Weights of a small mixture-of-experts language model, trained from scratch on English Wikipedia.
Training: a variant of Adam for the experts, 370M tokens, 5651 steps.
Below are experts of layer 2 (counted from 0) of a mixture-of-experts language model. Rows are named router (the router's row for the expert), gate (a neuron's input weights, with its number), up (a neuron's input weights, with its number), down (a neuron's output weights, with its number) and show model dimensions 0-95. Each number is 200 + 40 x the weight over its row's rms, rounded and kept within 0 to 999.
Before each expert's rows: "gets" lists some tokens that make up at least twice as much of what it gets as of all text. This comes from a sample of Wikipedia text that the model never trained on. Tokens count by the router's weight.

# expert 177
gets: " |", ")", "|", " Organ", ")\n", " author"
router,205,283,221,168,271,139,234,201,180,141,231,179,179,237,147,231,122,234,261,154,205,226,174,203,148,165,161,166,185,158,196,235,206,180,172,215,223,204,279,159,180,199,225,211,132,200,282,182,270,226,237,187,104,225,195,215,251,153,218,223,163,226,176,223,161,226,158,232,194,174,106,201,147,148,221,187,223,148,157,220,159,216,195,239,143,208,153,236,151,201,273,175,269,183,232,222
gate0,194,169,200,201,148,68,153,174,220,182,148,263,190,234,143,193,228,212,180,258,209,192,260,245,152,129,173,138,185,224,211,190,219,208,123,172,123,184,161,179,217,277,201,251,195,247,170,232,190,204,245,161,145,188,189,165,146,148,182,218,160,158,190,244,235,165,171,178,216,203,234,204,214,202,261,138,283,105,241,256,159,217,218,168,200,189,152,195,196,160,194,180,228,140,203,196
up0,142,233,236,243,181,165,193,212,198,256,266,214,170,175,186,175,221,222,237,131,240,164,230,186,166,161,189,120,170,205,220,146,209,211,105,202,176,156,204,201,157,191,161,285,191,234,151,197,166,155,263,185,198,208,215,197,189,201,248,199,147,169,166,184,203,210,116,165,205,128,150,195,211,175,281,158,171,226,310,195,162,201,199,185,185,285,186,116,189,191,172,296,178,236,181,176
down0,217,204,194,177,189,182,200,232,220,194,236,185,234,204,268,193,89,166,221,132,252,271,209,219,201,296,261,222,170,237,227,209,244,176,190,180,219,234,193,244,218,170,124,228,162,273,177,260,136,199,178,250,189,151,219,171,246,226,262,190,188,233,168,172,225,182,173,119,230,137,246,209,138,165,120,233,189,151,195,188,201,159,212,155,136,254,188,187,258,154,219,181,185,241,225,137

# expert 134
gets: "0", "5", "7", "4", "6", "2"
router,218,204,214,101,230,161,237,192,203,110,183,162,149,214,122,209,164,210,257,162,264,258,183,190,209,183,176,170,205,217,141,229,244,129,196,211,284,235,210,173,218,212,289,241,165,209,202,162,259,244,242,192,203,251,211,234,202,198,193,272,183,221,215,276,171,216,197,174,202,162,146,150,135,218,176,224,226,147,157,207,189,262,220,230,160,170,173,206,177,183,219,185,265,119,253,270
gate0,179,173,197,212,230,176,176,226,223,224,208,227,323,242,134,240,267,157,121,269,169,213,223,213,226,254,193,207,118,198,213,181,195,151,214,181,164,200,206,122,251,190,144,207,207,192,195,220,179,242,211,196,204,179,184,201,253,149,219,268,182,151,133,231,139,208,183,243,274,203,78,188,218,119,235,247,223,218,137,188,178,214,163,217,181,224,212,169,181,215,156,163,189,222,232,132
up0,202,181,218,220,207,173,179,255,225,199,213,224,294,214,150,253,241,216,178,225,148,177,209,146,231,239,211,168,143,259,165,145,182,144,204,194,200,252,194,177,212,242,123,206,227,196,141,157,150,259,183,231,227,179,198,113,251,215,222,192,233,106,94,188,175,187,239,208,262,176,97,192,225,120,170,185,248,167,167,206,175,209,211,220,197,141,238,162,191,190,149,184,253,180,220,145
down0,116,183,221,190,198,188,168,208,144,359,206,255,215,227,165,197,206,227,239,236,228,199,205,182,190,181,201,216,223,202,184,207,218,204,158,144,164,217,217,153,172,196,184,187,224,187,248,184,202,238,124,238,183,216,184,195,166,167,173,152,186,215,200,204,154,195,287,182,242,212,191,225,380,206,227,213,171,263,213,203,223,228,244,193,188,214,177,180,270,168,261,236,200,187,149,279

# expert 104
gets: "0", "2", "5", ",", "oh", "1"
router,264,228,253,130,231,160,229,196,195,136,232,127,164,205,138,219,157,243,251,226,194,247,189,205,215,175,166,166,228,208,168,232,203,158,159,208,287,289,241,173,166,202,246,225,162,164,240,139,208,230,203,211,185,248,216,228,211,144,211,211,213,298,257,258,140,180,151,239,219,191,165,209,176,164,180,236,260,163,188,240,210,262,212,221,146,194,160,235,187,139,220,135,243,140,229,258
gate0,272,231,221,246,240,194,186,95,193,206,170,236,211,171,233,246,126,260,178,202,191,208,198,150,194,182,217,189,217,186,115,139,165,185,196,198,263,238,160,215,198,166,171,271,135,185,217,215,198,180,216,161,138,179,215,311,201,185,255,207,215,189,239,253,176,211,147,226,237,237,195,179,248,121,218,198,235,186,224,147,126,217,179,219,258,243,170,228,175,216,185,231,197,81,147,196
up0,107,168,191,142,139,196,233,270,223,175,214,149,219,228,140,165,269,143,181,185,209,148,209,263,210,171,238,179,181,232,266,202,250,184,213,250,215,141,216,150,206,219,173,244,227,176,211,190,257,236,195,199,232,219,206,113,266,251,159,164,200,227,170,106,222,166,226,154,150,163,201,232,178,254,166,185,207,246,174,192,247,149,183,163,211,151,210,185,206,102,186,179,148,274,219,230
down0,231,187,178,108,169,203,258,162,231,159,256,232,224,243,171,214,247,183,201,176,208,170,174,279,143,147,202,119,127,170,233,148,161,214,193,200,180,219,159,231,223,241,225,244,189,218,110,152,224,201,267,219,248,211,166,149,223,194,218,186,231,205,200,118,194,189,184,156,221,144,142,184,203,201,200,180,194,178,39,246,230,178,249,222,176,186,214,201,159,176,227,206,158,246,246,188

# expert 47
gets: " ", "0", "1", "9", "2", "8"
router,221,214,189,125,246,172,250,206,201,112,253,175,94,255,156,196,194,226,258,150,239,266,184,204,174,197,160,158,243,117,139,234,192,178,176,229,211,221,235,185,219,166,235,245,196,218,220,166,241,249,228,153,169,220,205,235,231,208,187,233,141,230,193,216,118,228,141,183,183,207,161,138,178,146,202,162,222,183,212,221,209,203,208,264,176,228,140,222,150,158,264,186,260,155,250,285
gate0,238,200,150,203,201,185,213,199,192,153,172,202,192,275,142,297,214,194,192,192,118,194,129,211,160,199,186,186,258,158,164,279,203,205,205,244,199,219,275,197,264,291,217,191,227,186,162,253,142,273,231,153,196,132,250,190,167,224,200,208,220,244,216,228,161,198,176,139,271,193,194,140,196,178,239,157,207,187,212,198,155,239,264,236,183,196,120,226,154,181,158,205,274,180,273,216
up0,171,212,139,226,198,206,209,199,173,173,163,234,143,275,170,219,279,165,198,204,122,175,168,199,154,224,191,149,279,143,153,232,175,198,192,234,158,230,240,228,250,265,214,266,271,204,148,239,117,277,183,189,194,166,197,156,187,251,224,166,236,167,247,163,113,233,224,145,179,240,216,127,208,254,216,166,205,219,257,197,212,182,298,204,192,227,179,253,222,217,181,235,208,179,215,239
down0,238,198,234,179,189,214,131,205,201,214,206,193,129,200,202,251,117,235,205,170,194,202,231,272,253,235,136,185,225,151,202,244,205,223,130,302,222,232,174,204,188,141,142,258,269,138,203,227,216,195,240,143,152,191,269,177,185,205,204,241,198,220,165,173,222,142,182,157,173,246,159,231,236,293,256,217,199,268,206,201,223,187,232,210,286,285,197,263,205,180,222,167,161,214,212,207